Below are experts of layer 8 (counted from 0) of a mixture-of-experts language model. Rows are named router (the router's row for the expert), down (a neuron's output weights, with its number) and show model dimensions 0-111. Each number is 128 + 32 x the weight over its row's rms, rounded and kept within 0 to 255. Numbers have three digits each.
Before each expert's rows: a language model's description of what the expert responds to. This comes from a sample of Wikipedia text that the model never trained on.

# expert 7
Description: Lone capital or lowercase letters and short foreign-language pieces, such as v in case names, de, d, and Dutch or Norwegian word parts.
router:068086138097089109168161102138096163124147125133118153124136142121101102201151137123175080186150123128101085182138110156180088108105125147142120090114107115166101194091139159137106097183158105118101117102153172101130156090131136137104122116098160131170124142168126102143122131100128143151166150139118055133199130133103124183134081038129
down0:074110194139140115163146140079219132176138139170172163080087056163107100126086118133068144174142164124105100162165172136131217159126184146139125062157128116110166129190124122148095188123129141071116075161140175102098119091163110115118162117111163153116130159109177143110110217163153123077119138115075095112164074136166171119086104128146
down1:107133144130160120139129166058150153158087148090120133087142099100084113103107071142180180120087117084148137130082163130090180143122137153109155140136120077148110113188027112085182097129101132080087133120097088117135151157157105101170135162081106133113130204129146188130162140142151056132112157103106145137165134123149070149110118101154
down2:172193107066127168216142136137185133123105129151138119113122135100128124104065165153172157140116118167119073114090181183141103118141129092163137105128140104179141047153091131116150108126088159120179143122170102178168197144153121109146166159147116119137148063178144171141130125135114129137139139173089118107075153139148063090124102093093
down3:129117111183128130144114048149131182176155178152209137105090042115143048136118138119143124179187108132161132126116114138116101090108113133111143050179126093133154184165127150093179156097103118102135163149092169143080114125149112176161139178092089142127136127102088189148079131133088131207141139146147135103106095148126112117093155137107
down4:144139080190109154085117095144153143140160143105166124040179121116156146139121025107118183165078154114174126153110106149134133209117148117116106196160128112119154140132122112117121108080127122125091110124156095157141106136079164198166089094141180123134129074110090132150196122159119121113056154073073103110058151027142113076149167108103
down5:133149142125182144091091151116184077135122122101093110148086079198185113119177175138143135164171145178126117101108145108108093102162081125115129122127108094167175148093176124135122185084033113088104198094139124168123168130117161099190076131136100142157117101134148176149080127071089123119153190162128166053178061110136131153069125078135
down6:127095172084183161170099143141114129153167129113126124188089136115141128128158139133144167117100106178182080129112165130170111111102172107163157073110162103109114071103144144107165081117095140166111089109115136123135102137150083138124116090119114127136098117185152089120158187072122107118147141123086140152140138131123089074100126091119
down7:125116127121160154044179135068101105141150112162122115114078150086124133090176090154090085082132135132152107136137133159151144081141150139130093122113119100129138134151089200081092096130095138166106139170182111070106089142094157122142105070098077132084126159099120168193177147187127136076089123119153141118157116191106129128126120110148
down8:163115125124183065179094152177136128135129126087139142130115121130164126173199092162108117103171129051118167129110114122096132120146111164119178103144072139133164142144142096135113113120068056075099118120111104072141133093140147167147144102119116175181166101135143143103098167174121149142160117146104175089137160126151133124117170164166
down9:139096078116128118109111110061128141173156110081121151182182174096174097091134110157132104133116090123132182102103081126139157168141141140134170095141148141157075089090177123160048081143154135104086117170121158135147102134089148128161174156140131102124128052127092158144139115150062087143132100219165103142057100164152102116107092064102
down10:180165142100031064093114144149081090190113102111141144152121105155129134163059089108164151107144141121077153138123108134128154138091111126106200199060105068154141156098168172122141129110112137136113207121142198167158112125114157138151164176158108119107158111149167165078126134099085079132122162024073114135159109129143137158137154128158
down11:146119113102082149191149172167125150080198106131002117127090180167214068128116110114094167113174118130158145137098132157113171107148118125183206111055190151124119112134116099099094154168102156178145166144115166085118183106131161164132099160138104158108138131109087156156130121092142054167111169117143104146074135134116140144131119123109
down12:116109088135149132196162132150158117153190099157166145151153167145090159130153092103138122115148131168152139089100132139155179163125143103110049087156121126192168115147116139074081151156109069089151154071070178141163109125116144132146145211110123181177119061149174179116079091083142099120162144075158093142129083167110176140151134089086
down13:139084159133112119173121183162119165143080164094115151140122180135119112075107133090111161074136118183053110139117149146167142141141134009157079110104094125111120088162185192118066103134164095154121132154145129186112100146166110140142133172138169145118144117117136063089107128112139135156183116160139127201174130134093153130149126126126
down14:173128086109107150140201169083131155113160166121211070155170100134142148142130093123068123046137135136100084148121137135115075132123112062144099132107116106115076118096140127150113121203149102097128173108102163115127126107110165117148127147140123137199118126132184144105104117105116114144151110137102151170089132153157168164114087097106
down15:141153124141110136125098111156191058125143139118097133084154055091096188070171167122153143092123098076185094091161135117110136154128173077155149120132162155104145053130137089136134126046131100039121144120152144111131124127071121159102122116156145107111153162143153156144161112163125161124139078130122157142102100163178120120140121122060
down16:130159137157136113191084160082160147111094132099103111144037120171112141095156112116093118100129087123154111123125174151115072163155169122156101076092094164113132148195146093138138117123110124216129135145107095120161159030165135116119120096095116153156082132113096158051097142084167060147181103134140123102105164168115094158112123118163
down17:121158139112099125167144151103139125137122094141195107127120104165172116106111154117117075128138104196137010093141172141151110154175082081123126165107106104188140048178145119117111108086160102149163138205127107110096123120133104137163076147157083138133085095149091109181116169125101121106153108112108132126166145090164148084125096129134
down18:114138117125145151115138135108141118177115119138135052170208146137163121078143073073107163133127162161076089092150148132097154089128104239104147118134103119168150150140126139078126156128152181187168128105177144158122149059132186159125077100205135085125103092118082089173122179095079153172113112132116145127138119118081153151127095120083
down19:130133118112202116147184129082166137087178118074119131145123101083130082143175138096123189137133109147176106112134050103138148139114105171166134144126036162142180139122139129107162156106096083166085213119147101120115153157130121147092117098069078143155135156098153150168136119123092152115131106126112142166165074133198089182102080121109
down20:145106141099140128114152158142136121112108109126169117088120098167153156113102124079181126068132116138150127127162173166139096132165069148138125108166128094099119120095110117096168142191092142141135131116117130136120139135169174120112116156158142117132157116070156143140128180126103117121127139153177107141161134150136125133169108135140
down21:102127126104140062148115151095138145085086159081160145116105124148133131081119135112102072109166145128076065127097089139158071159149130110153143103162128112082176178189149202115077149173083100139142096131109119156104101145086080149109090105134080097090088195102206079136097138110108158105185093083069082169077091115072164079108095138104
down22:118160061152151097138120128148089101134133201133094108123123162150098103135070093081165071046124160131104161126135122126119109127204151127088167132127141178045100120161096184142071159075150110091097174143132148138146127149091105124099122090157111154109197157073129121141155133163115085136114117114161162111142064148079121161116093146111
down23:165182153146124178197133096079087172107103130181151104099187045161118139083096159226095133107159124090111123144144155156128161114106201159148148114168182162126108153069146132137118170143180174121135061086109088121148126174094132134117077113119118110118099060111040153110177113120153162141126195122116168099138122127166168181110157160142
down24:074101157139176151116104079125122157078177103108183165090110183121121086118114157149099129063131118144114044224080162120145146121171137097090155099132138150139125101131149162156119110182121097158116123103140153117130134091174149127180090078143150138113148182111069120145124128150161078123125119125079134151087140165163153084181148119130
down25:127045130117145168142131157166132079097133150119125116140124170142077129114177121137131109135168176163138136123098112110086209149154126096068142167097144162109116146150108148065113083096117132126111182181066189100082138126058122046090150095114099095114201086125130093146099118102110129131089120113164107156145137144148103139163153117149
down26:131096178118095144130159162129173167103127134085141135187155179067106175180074166139140078156101109099140119168093155131101138107119096167114133111137142069112134111130152082138115072105135116123104083166082095180113106103158125193128089097131162105120142085161158139088111108135092153119143097115163116124137144118224131119110066146133
down27:134112097122133097116098141105122098114170133162093144093113209117145165118148177155098058143096166147134144095066142080121138183126162134071189091141152084123086106095141113111126036118173146141082123172178083121144088144189185141196151110114137159112078117107118075177082138101076142171073163110174131131136145203164105044136117126122
down28:192136119097121124118168125143099103179116128112078095141108164140155148154193081140151131140143134115161148137129083185127169129126190114097119093117131134152177160192089062082159112088149111140182060142159099201133159099149135116157056139160177117113105161096108066109129118110116156135116143204089193110206115148046125118142092184073
down29:131087106128124170097115142097086131131122129153195196143163121089099103119169172082191125144140133143135195113183135123150145130171149164111093103143117153106145125108157145129211176124067128127128111183126085105096141142140103159123105158133165137071133109132152104138104147115170113122113136170081161095114133117109117109209117111123
down30:151154131072082113134165113135110103117154142117109142129088109149073128111097143135162092167099100114123116136170076171166122100157121159057106138116080152111144144160123119104117112103146144131123163131154159163122131114149160118105187150122160153165147167102114111125137111167153072195155106149200102132136081142130072100085142169118
down31:091170118191160111140080100126086087180083120109145071134139165119124123121148139149191139065131110102159125131141150170145095166148115164110105215116114130106164166120115199126126103127147142130142103081159091154165113064103093147121130130092175133166136131185097122201160105105208159141139195212116206164140098113140109151137155162139
down32:183101136119086098132132160164152176122118084179103174119139079084162198105109143108143116112160156129110086126174095081189152137127096159128184119075128089156165159187115117128129116096112121107096180120057054104142076112152118131186098119191132112142163155146154147098158143047107122140085130118121165106134143114134057161115103081112
down33:134138034104112112130181104161106146180093079097138134133125087101170045208125120128142083143182117139116084072169174119113134099111188115155123106071115128139093158099073132177115153077106134122107108091093125142162128108144112144144140145068190103131124126147120160121125126123178122130184122138107139093159178096103113119117148118121
down34:084079122156207090129181133107178077119142105101144125108103125153108135094183145084067129128151108144082119143121148123111101174126170101138088121102148122164167148076157140119125094099142105127130161148118172129122173180115152091120129178109147123177169130093151137161132159156184122121168127173150106066161146129162177197152120135157
down35:069137144126125106075086080050086186130116170153144101128183149108134181144151144133155122159152141121116111131126127169122135116135127109118118096152150120124085128124113141112161180147114164122162128084141107157118156106104118133106116138104179115110113116099128093177123094099168196107084108131125116091041138164056101130123105208172
down36:139149089100152148128123175114128119133091143108118091144167100124098030095147116152137156119147177136195096104128153141146084151092124115067088107142086085164112131151129085115113156122129158127131111164157163156080151167168137090137130155141194133140135057155153065187132105117182161077138122069151149104142173159138107110118118108093
down37:177129122092121139103197120159167080100119165143074135118101187144121098163119150135068098116117092156135117095145169115121217150175159118107128119084169130143139157103141142130166144193147116177154156104119122186097169085139144167174134150104086142123148131135233137102134125124154114163133149171090133094074088104138146119092118125102
down38:099158075132087117090108190176126169144157102128134112136188182142151134172127184082121166110147038186133127113138136118103167069099181144128180119100099070120119154179109171074141154081161093164104086125099156143107078104082133112126118141122116139191190111121103108125101128124076088157178187082167180107108193098141133128085117136114
down39:160176155104108116109120138187138132062144133119065139109181145169150143094128159175121002094118116092126064139146159127163155113126086155151146090174169114058118159120146083107125135097198140150143163144123077149137125054194123159131169139097135106101080112121032137119154146160141148149139110140117099089103101102088150150098051112160
down40:167078132100143155144128094132127111035103132108143112094077150144185147176139106123080161135143127118163057137073081133134109081108135159149138045140101124150176129123167111122132143208065091193143141089126171122122185119134091094064111104140094069130129128151160089115111166098110141116104133158090125115111205084171166173139102131179
down41:149150115111142102112161176136159128128111130097154112154129103116130173076112160136108157095112177100109084093098095090101152178151090153119119113113101132150133148097200171139151131207128090156082133099100154094122164117142162114187120125194077143101153115159103093133075115054126110152108150111120097159162150136065085169173105163161
down42:136081125094145157176215115135171125154104119129122116148099090128106113134135127112148163127141079156188078098145137113154167141088117120058143104167111104175130183173128108132170146107168105132158113123144192135148097127139124182121112155106167138162099139092154135183151129166129134141140115086149101122158101187084107059108131147161
down43:159130140089128139119128151128115115138130125096093113124148116118089169117127133101109175128181153085158098120097123189114096085220067088092159147146179171138138098161135145148114183171202108100120103088110099142136122077127195110195102175179075139167159152108089127120118132096159131121097169178097131135069136074101127133103114140106
down44:131082130126132116149144103128114112161142128092121135169151160135100095140131153110159030177130032176170098145165168122111106098105083114102112143126169107150176155143121147142126110107146181130167146142138111192101144146184064091114143196138108139092137166170081140146159093123062163132186118095083150114122072139122120111193139138121
down45:065168099147163161176112172084148120066097144129151119101121169069125155141165134118095155107119092135166109111169125086205151134126164142156102110052084133186145142163122135132127050155116134143187127097073121143166082141151082106101151113065146064128091121136129149122152109148125126075104141127128156100141174079181158112118124114203
down46:098104147122120118136104125162133119152093155106171162115191120092169133102145139121099193073181195123151143136125099134148158177129131043182108166097088093072139174117136101119135135145098174161125096134046103113087153168136114101150117106161121107156111183134128117121166090141096101159134147122120130076138179073132084182112140157143
down47:131234092141120135108117134108111124158129174133134113147091151107114104093128112138115125133132135099143161089138135115068131083139116164169088173102136127144140137189170115096082173089135136184160158139148095113137102086134115124117091139115119183154166136180092106143098098103146091168173099191132130095146085110148127179158123126071
down48:130086125114133119129128102220145166149198106215105129091165139113086157122180108139167198159120150151051128107159169102133144121154140128110084169085179118174102115141123096102164110179146146144120143140148155131154078138144151105085071139095087135139095168120078116146142112104154125153137135124111184100120145139109108133078159077140
down49:146075180053159139172129103146137150155133085046097076153123089160123092202130126093186181121134138143122141102126199146145137205140160155129149091119059165164171123162109139128142132127128157105136094113133115169119177119125138144148122172114086100154107119096130136138080078134086152111097049179142152183107164133161097143174153127181
down50:107141172106132132112116180074102135145194165083174164145159080087166120040100150094142172107185117127108097108124128181154141118141171178143117112096132136115133124125117141148158141121139108148095181073087160125163129061148162100135103127146176095151175114135153131140128156082102154112113139140083125135146178149110171182116130110179
down51:109114139072106122132088118080101135137101194146081102116130130157104146107099162067142106188158145086129158136139156095123099135133071157133081103075156130088180145146120146105130187119154155166111137177071100158108155194177139121111136138132121183137163149148123158127101136160072159107081159135086093109136140147129132098165095088186
down52:096129110127146138133173134096105120111180109080157099166117151122181133153096157091180071129045113133083109136169128125112161062063124146136101122075119138123161117132147182100102107180091141109147091160134144155092086100097103176108137156177112146149123135192172111143127129126170139069099126123132157100129150100091134073153160076079
down53:124094063120162126148119133153185116145110125143106153086199110108159134136119148150074212116142107145159152150117158150142144163036154101107138062078152162153154083132141179157128114144128154106108129081086138158118107234105191124134108116118078124087074115099125070198130127162106191125161122119144124118094148090106149109081117170171
down54:115132052188081172180102140116124098157133194085080119151124150083115188108121060171112166142062136163187076181152154112189109123132132168146137116099106101123161134146089137086125118120108126186152091101134130157134072141124173139146131060128085102173135168146117088132105112102172121117151163169180104116082093128146098054167098166155
down55:097108164112118073182100147144156195080157185129104158121143123062092130110058068143147171110135137140081078144103188161117117106159137122129103122119163066131200078118137100138106158122131148084175152109106113122146141077112147126155059183096127166082060147111130109159137117103084107147116111116125111143148148193096121099140151143129
down56:156051155132201128076168144146207056112140167124164154144137179067136071168109146093141156113096109187164070098084165143146122190134144114109116114169122140088132080094130111121133147123098106136117094160112164108140146134104144136125124075144157100122101107113164125134116086133138107150120141100137124127093113119079114119107200106112
down57:124079149105142131090102113131114129063124132205079124114143116127138149131104089078112110095109151101118158099067080113156159101099112084167050111086109111082123172125142078149049090144143094184133131199131113188042126137176153135154138088069133155141138104112119063095079124169143151131129128117131132127134127173166128107164185106109
down58:113147138190168135136147186112123140107115133080098195116074116121083087123073112090123194126159116072124174116124154137173137111072124097148047131082100142110087134124132112152133078151127131132133124142071190156120167174130190146055134157125186134123090199121148118152079110173142139084180101170165088125063168097117059112159112093121
down59:168161145108126133107097119138160107111119128114084121085087119087099169125091153123116152091093176112102098171054181078097165147068107163130099180083112132162170074146138143163091008112125089120061095172108216156146153184143126079136177086155074162132175170131107147152123097116134122111078143134122142147079127160115144138114167135157
down60:131145080146115122134061145114115107127045116073049189160114105129154149177133100134110106092125125092106104134193144114153094073145122160118098143129125117108108149122107115084154119149078085157094171090146032201109128146119094147142109079076134167201058101103128106119137134202126077129147157143186126088098121150138138129132125121117
down61:104087116148137152134148140059157172150128152138096095066129153198142187092144179131110141125063128159131192138165116165128111129113108140119104178136139166168175124194111171170166102146168127206100183149153114085153121114128178186146081124150143183139151145086128133162119097198121104103107153075150103096135131094093170164109132124159
down62:140089159110176146127109078125089159142208041097166127126112112153156122130104098113152126137106126142120179124206116175153114161150115088088197095156087132124113131162094104171126189080146138073146088129221142173156189025149148139158140129141093106153142101088184108105133109093100123134134077162153148189171186111113146100129083111118
down63:126140122091151096188144140168102123223164141103150147138094130107165105092172118139123119149151129108068114149133113140158097153127152148157097124122098127115164091123105123158103158207125116084182062167117082150080116123087159108137135093166108152020134154125102125099114107104186167123168074171102149096101168160089145087174119122135
down64:123132133121162121149153119123209098133119110143162161085165133133124150156111135120111119124176151153123146124114201091093078146117077129109076108200159175105105125123184069107037111085161107129124053118121096106122122140166153165152084129131232135098162132139118132097140174099095137087091118141136172150133150122080131121122092168095
down65:068114082078094089099127159180142103156203123141115115106114188103151125136140140165156139128134168134098087118134108100181151119103133114135104164137134133079146183136174084148149170171079138134113122163061189125127096150127180146148076154117112160199081118134078141130131089123197113212134082110120168122081142137101089129173143148172
down66:122146107143117076107152136163159149137065171112114076134172131126139083153093115176057152160091147128145106155120126040155166174099085122116031198084086107120131138132106128134129057109102129152087088099121093160118110095227164144098144115139159147086162101123130078085124164131125064112068140130105157137148122142065100127104185147097
down67:141119171112167122151140145086156136105135095178108160148156151110121130133111104134102133128157201048139116105093157161135153099035131103102143143139159176137123173136094134117142118154161106124060174171141170164134128055221124108142160078139059179151107126165130088146113118065160163130116179110110138132116213140080147136143059095190
down68:125023132171106136124137146125151104175187161113173156097052099083129128096140132143084164151145151107168098069108140124110170145142097144137160118103098102141144143091121181144178099113091155220141180096121126155129102135146135155129145097136108141132132168108093138075127085146116080091083127117094118129153134181136151115114152125103
down69:117099172144160171092141198103128108148099145179111105162079169146122114114118107068085174136109119117137105165159137220089149111138144118131176130119147089184187094136088178150108140093094100122114111089118172127158171131088156063160186130176121148128067144152118105114114123045084101131123132070083130131157133088080166096138205104119
down70:093098138078121140181166087123064133088227116080109178128142116111133098115116118128116174174111153083148056123120098142113137122129149132110086177180165096126181070099134132165158131159097133156140085144170200166106223118138109179142141098083113124147131154142129119111119142075064103083154105134095120099125143113114179079211131130084
down71:094119103096115087201148126126079090121175187112106158093145106108150122152123169112164143144205113129141158168106157133124104088121146150197059089177182096073141162175075086160144215100067101166121107164131148158112112154118112123115177108160122114126062153092154115092156108101067198080176157115092113087152086105116149078105117168131
down72:144206170131121074125156124142126163179139097146123114181090120076104114113076175096160107104183173081125105140117074126119169097077134166110121097089116171120137147116127098125080170134133195144100107147123113141152156128158124125140076109098146130093141139099167113103089094115184146048152078100172109128153137145174162184061092121131
down73:095085181122132080129089125106160114153154185102190113201122124136095140157142093099113108171145161134117112169115178102131148157180138105144205141139137143143088149108125104152120133182111159115126116087155145082089119167160172107149149113106105102105082121144132148108092141166148129152124053078137123210137099154130094119091133099092
down74:109143178146120109120122131157121114161136121095065109176118066158101079163046127120091162110158106112105119118135156170116153108095102125112093137096098078197121123128159178150086153120124106165133120108138082148120153123118171080091234111137147138106103150144150132117074078101094122101230102156153107084104081107095135172081094127137
down75:134201161149148132135121082104099149092093126078071125118138076162081186099190077103136097109172149131167128130134111128146118125093113135108111124099108074105098063132100108133148134150139137099140119075131093178164125116118077094104150116038113121078119161159145140109046135126129118184140187111086125141109170091138162084157109140165
down76:065090140104120125157085057107098110100194073138151150143144131096152117109120115126134153121107140109091129152147127160102166109134127178072137088081161145115198130106156173113172166137130130090183171191103125101041103176119111116101162097151094068094130091113148162133126141149159146195106156125141153106100150143097146205159108088085
down77:195180122189130094171097149074230118089165157136146174147122103093133162087169134153133123114100125153232120152156185138129158147167142127099092132114086175164190136111075150119146167170094135223059105100132110102142146072148128133175107140166117134130167117199128127124128125144076174147167140150127153131163129132095108136156141158067
down78:118179094161111120127155111162081158153183146145077190166154074100099097162159130084126118140133119171097135136119145163122138075131103199144111140110067161083088138173132112124179172126186191125139089137189120163160153064178099159135139098164082174096203090114154103102137123155134131137153153108089138118107130077099164123177112141078
down79:118105111158139074170140152093102129151154155157165066171121111112132109096111124138110105102130118144081108115128140101192101130167111141129147126102140146094141128111170154134111114116143136108144110112096193101117096170144096060178114090154078115101108133134112139117130097092151156138178129137133177060159165128101139069125112110112
down80:084196112128136103134154135095105081174179087159098096121109125145106159168158134165137139153087151083051079157150118115078110139072137176106146132186145102149149130167084145155190177148191132110166175112180095110190160140138149114134136124158130130175108137173108162169140151108121170108118163106160100092155130159103128112126104115184
down81:066122162068162138150098185128146109097104137112072160175117121125164101120063118178117142170137096102128106127105152119183093083104109064174080183117170083173096132123166177139138148138164133114103142116113118145146130129189090148189126086159068081075094188147127132113140107119142146153203117159067126119113153107102120129090136093157
down82:094156101160150112104129133147120121105150130126185049168121126095133124085126171089128116147123091150115193106100148162103096134113134164166208134109127149129125078136118128132097142108119178122173162095155172127092207161145085131131181165144105126113122199105154123165137161092175153114164113181193110152158137139158116154124118155112
down83:048143140183177135187124095075110091098126130121154132120139135083141089128140094119133098171125152108139130147137106149162134157146138099123135127076162142142115116053162104166094163197118101102183108151138195114113155129104168162086140152129110155148135143131105137113095134129186121182124133110191163211088093129104129123175182134126
down84:098125137128133118104097112122117117121189115157128111108164114086146171102130116180095115130129112155072154101157119210122142103166082085140163106063154119100149144141131139152062084091127173203080175129145168166102102109126115115127089139174115124108147126152068149088104168155111113158154174143118067087072177112103108094085143138168
down85:149175130197153115120085117079100137105145167109121109191103096199141128140183159098143051118092118109149122088147106130129142117136097124084100118111135117105126154166092189125150155107082140064139124107100133169115114150126129170181091131121077124121151124180145136130084163144114150138115173167155141132178123094133120174138095135161
down86:146111097111143144115172088101092135120147145116067149118148104110107125059103155157119128106059142123197064130125146116139142144167148072090109137170133097108151216141124097156098069060118142114123194167144080186163086129149117126161170101140164171119153093095129100096169110119100114151103104167108151126156120135162145173144155161142
down87:116093103107068141168146129128186102087184144128036152157153147135119001145123107103160149082106140117122097121130145127113110155149143126109080131209072148124099122123098105152180116137117133161138135152097130058110101132131133105118118090142115073140144133137113129097135074063127183170138099114078131103082167122072123128113162119133
down88:170044135183152123190183100117138110133161141138089098094047061127087075181110131103126164130136163119097081144145131119149163116166177162165070131089090088121198136172156142154140180180131091118112157125108086105098097153136132127113143148125136165096144175113204081122137087102153129067131117127135112195141133106082155186159170121131
down89:151121132168140109152095170113134154166184105196119080181084049179160118105132163079092200046126156169083137127146136089143185100118143142112113128099149123174123072124095126139176097184115093119129122107118200075140156095158154195114086130098079149136160112166153156140089055113060121099086150172154163096094154160132158067137089127119
down90:128123100169106115111080156049082096117051180120108147141127126164177070120160136125120133136128124147082072134095125127164135058103129157121120110129182114064080135146127106186125112148121141112079133130133139191138064109096136104135170149186196100081147134159153114114084138161110136134112133136108162133107134148187156158152130146129
down91:135223127154131095141123102126158163117131143102129095154145137178089164156118102113122132160122144134103123117143172128113135126152112108139103107160113116122150160167164165143103130096183063138093138074102120121105162099127113151157114098071109140129184088091087182095088180162084149139100141144067098111122098166061160146119036058171
down92:128106133102146134078073108112186158135136123104129161106133130146097134140085104095112166117116128121196223138148132175110140142223139165149148130162122168106120129128097158177117190143139155095120137166164155087156128116150148104178184127128158146137126107114087139136174178149136122134109159087201136128116190075107180157108202129177
down93:142140150128154177188158136165150151085140109191082141177083059171145129072158122178143084154108124139117134143112121122106131131095108095147134136037124143160124133158134125072160136098117176153131138080102100134138118094158109138152188143146121127107178163150149092097132175114155096169137107087062098113173109131139170170136102139135
down94:105163112127136090201104158180102099146161152064087122154115088092109151098085117149150132121132072113137110097127101194131170143171105086141116161138179094070188160180125094143232105150118181190140109125151146157115118059117128105133122095158137147124090159151138195099113102075136212120163169128142127096141117155148113120094139096160
down95:170164177067142117194133097183108149111172128124056119100146156113134124092138161101143212122096127137134165079192110145117139134075127135125084132152112112164121136106133147126142147055077093127169121148116100136125183118144070122110147141121164104072079088106142174100131134102097104145094161126193160089136175118088149108119059141093
down96:159163122137124169123109185116116098146034099118117132130164106123143143144095175184103089128144095115130127129145143130108131146131133097120115108165057153107119171126113077146158162057076131070116118132130142176122099123120140131074098129100173153155134174133207075122188134146158147135171135104148147085162159126072160117135058131118
down97:115119141154150116128178117107088142139086161070171130127150093153160069139206127178145150142159124155160156119130114152157090120157096112202048135075127126141088154137167169126176150111139174110167183164136094074096113094143132125132116086084165139200114078161077140122154126121137083168110104135137155196146184147122108148088146110124
down98:129199104144138147101091103136163091109226156136076125109187127176130125041090113162112135092088148061106160146085082063119145173110105123138137136156172117156128134121167122138170148102144097139154153126153082181129123080160062091181134110125127121154134139141099129146136090128100131131112129061107086129104115135130180163122154156130
down99:065128138146090169148135136097138094131114112095153157085192139142143082125101111156109116137124192175098103095128164104152116114120091084111088133140110137083124085041106164113164123184168130096153149132105153143153097132161155187117108138117114120111062105148104133126149126127113105211048104094105096130142185133150140091126067120175
down100:102112180168082123186153104131133125131080131077059127072114168126096140105157106158168149105132117150137062143086146174159122104122133120148172143102152141165175119103146172149169094080175112136125142143120126171105132114062117134118168079178107122124206097094049181167096123097115121139095145113128165123083130142162122165173113096143
down101:101116140148168124096199123069129079112120130132146145120109150151127123186169127094085138115176101089101133096069100122146066134103118104130113048113149185134057159083161144156100145123121114131096150096119108169100111113112078116081153232072096061114143176154141061067114102217113101135152088154141116121097106102196191139117065121137
down102:173078098117125149177144102175145125184158162139135089153130131078129170132085129096115157141138174163119094121113090060113109165146153121137132111077132143108134140144088114148191119156135166139127096154158167104130103199166147157134129176105123113162160153105146205121127115196155148094138126145142115155054105094099103150144133116104
down103:106050175153122160171169128094123121134098168113172084120147163132111141108091095122087138095166122130090144150044148052130098173150136113130135099112077152155125147160134094127174140166168102084131095122092157107094126149179173188127139126118163160096186149145170067111101096150184101134111119111114092171133099215161146083162168160108
down104:077134157084155100116190137088155176173124222086176124161059082151141116096144064123153129062116156080122106132137135127176078085130159159123108077115128117118146164066096111129132148134154128148133076131186127111106152117186121172187152108116138149134121177108120098115094120136081157070135102125132117135130129169056165123106111110184
down105:140103150138105111136124085135125121168174081102118150103167131073120130122134084121091118086133147167134103166084135146149126128100148160152112125127111157044169173084131139187172112154086132105206112166099152109139115080183109106117184218127130130102138083144152142107153148136074184188132118072118175153122157109107124195126133114204
down106:184069089189186142128115032093141133085084170089151124154136123099166068134091109119211090149150126141160140067164098158151173126125085124156104103106162204105116128076117140095116117144150189137180118090138181127158157126119178117142127111107097120105114153188126169122121067197091165136101141119135142132084111128106139149136157100184
down107:098132145090101135095131093199161139168181117089154137141131120151146148135137095166131166137150139098158144146103167107136090140126134094098090140153119113134168100135135109183169174148105088113149160108085135118099129149096104133128136209080103099131123124060170201152158137110128138048100127101138099151105145132110118171085214126097
down108:108162095122116159073156174150178091105116160104089172130081151147152111137137113191101095150155097095098110173075100198144126188171114143090138116137186089184067108165122153143149104123107119117161122159116086102137166197115134141144137129081104072156097185117109184181080108098136098125148120162145128107152131090125124118113211131138
down109:138109118158146111139141135148105129097062162104176141167123063136142111122174136130103113121161088143131065174199119185165129136146169185161176126109126106107105098090154128119155121162144140175158086086137089156103136164138102086140114108229122090153154102135129082106051157133128121046109164133044090172121095110082173170101146153148
down110:137097119157137135111215137083045090134124113132113148156131163160140153103154149056175127116165158081074141165136096098148147174141123170124153104158132198090114185061097090117110120171096175106091148130090075108127156113108140128153175116126060158149146168106151118076168134123110126067124160106165139126123122148096139115135059128163
down111:145125134160140182192118207099100156101222104118196119095093161119126189132119113127100123189140096113174121083125111101084112096125117152136184050157163143183124147082095125138078197161093161104127125092148100093135094101130127158141147143142165131101089100173114109140125147107140146111141098119161144190149108184095150123107045102119
down112:153144081124117180139089127040181095097148131124154125074053141097146121060144129121085083169155150127092105160132112152157147104172100122135064087185128152143106090161114111145098106138133106145122178194082155156124082105120100091094180118197138156151108128132173125119105125085111167108126111133101142153103114109120174102141117077121
down113:111141168143088117146137127159132123096129147122178116120066143126155148077169183146172143083111142098142156130090161085074084048113130165110142125152148124119123102131215107171166085097111149132098149127180080087039123112197108120127079101091090112143111135097056103146149143142138107151152119153135192086164123116167135093155129142156
down114:083155132117162144105146093109147074109124170152075128143172157171065136111099100142134068179143134102173169087152152076130081109136087112142165100163121157128122120137099189119142140150099111061131097149175165165089126213127135135108145127146130121165150167079047156210158140141114192088162099129166135094098119117101126055135071075121
down115:139130115137144149116110176134102129121166114125102150095171161121160114114145126139127083103096168140128170092094103126137110159153160166132184101097168181154130102094135066130083172178173062130080114156138085062151140104099171104155086099112095159128141111119137106070156124066132120183078185071163125134168083144069086109121152135097
down116:139105140144144049167138168128170124080086159156173091150140144190147166193138121057110171098140118123168122079098178068089116123093161137155088143140155133147161120139127156116116034099088138141103077150157163131148125124173145101130094156112162166076086107154113154155084111077166138108133128171097091159104087116117118099142092167098
down117:169119058097093083127164110117132140052149073150168103142150173144161137159103160128117073107147119082147194132128099082077078117136117147150181148157095174075104134103117133126135116063148111089106129140129108177111078161162144126182130126106126123182124145141138125148108129130101124119114147115200125139114121203134179162119143172142
down118:136083143140141114151128178108132091157081107176163111120131108130132135181167089106090137121167121097069130189122221137122092144116150143203153103053108186109152110120099109103106139141131132124127188100123185118182125157155125149180113104119117164112187111146111110127131106185123141083159126139171077216104190103155173204086129146131
down119:135139106048128163196151121117167162123136105128198143129122068112147110163108122166097128110093047164117084152141134143096186128114108150109145084149140092113154163156070130124138160146150211141184150069179191130102175064146132107133131137118179140127133152133108141091124102110110125084200164126129140095102109180085081149125106092084
down120:137126121121148098115118226138125112163122177148131129058106149147216114187194123091104139153139135184123168161131145159151116158131111177119172142139104138186166151181135145133131106138076166090124070114143123091098143079132185104160141116180117096113186170126171112126087106113168107099125133191139045101095143119126153130178046091144
down121:109113132097153146147167123143119075164125152162133153127089192125149152130096212138121109115069136077071129161097137042112110130140112122116180052078135186072084075159140142142181153182093143148146152065139118195119104143090129107111090194065084152129119116138131150120133087171180084128133120103113111124062104086140119146157172139155
down122:173095225114069156107135162133092132126051167102113149191162107151084163132113177170060160174124135123124198121141132135113124098157161166137070129182122067142124175152133180156101114124110104068144080119093100130151099105124123149114185119085127091127092065166087099142125148191112161078112160112160074074132091133134121098155152107150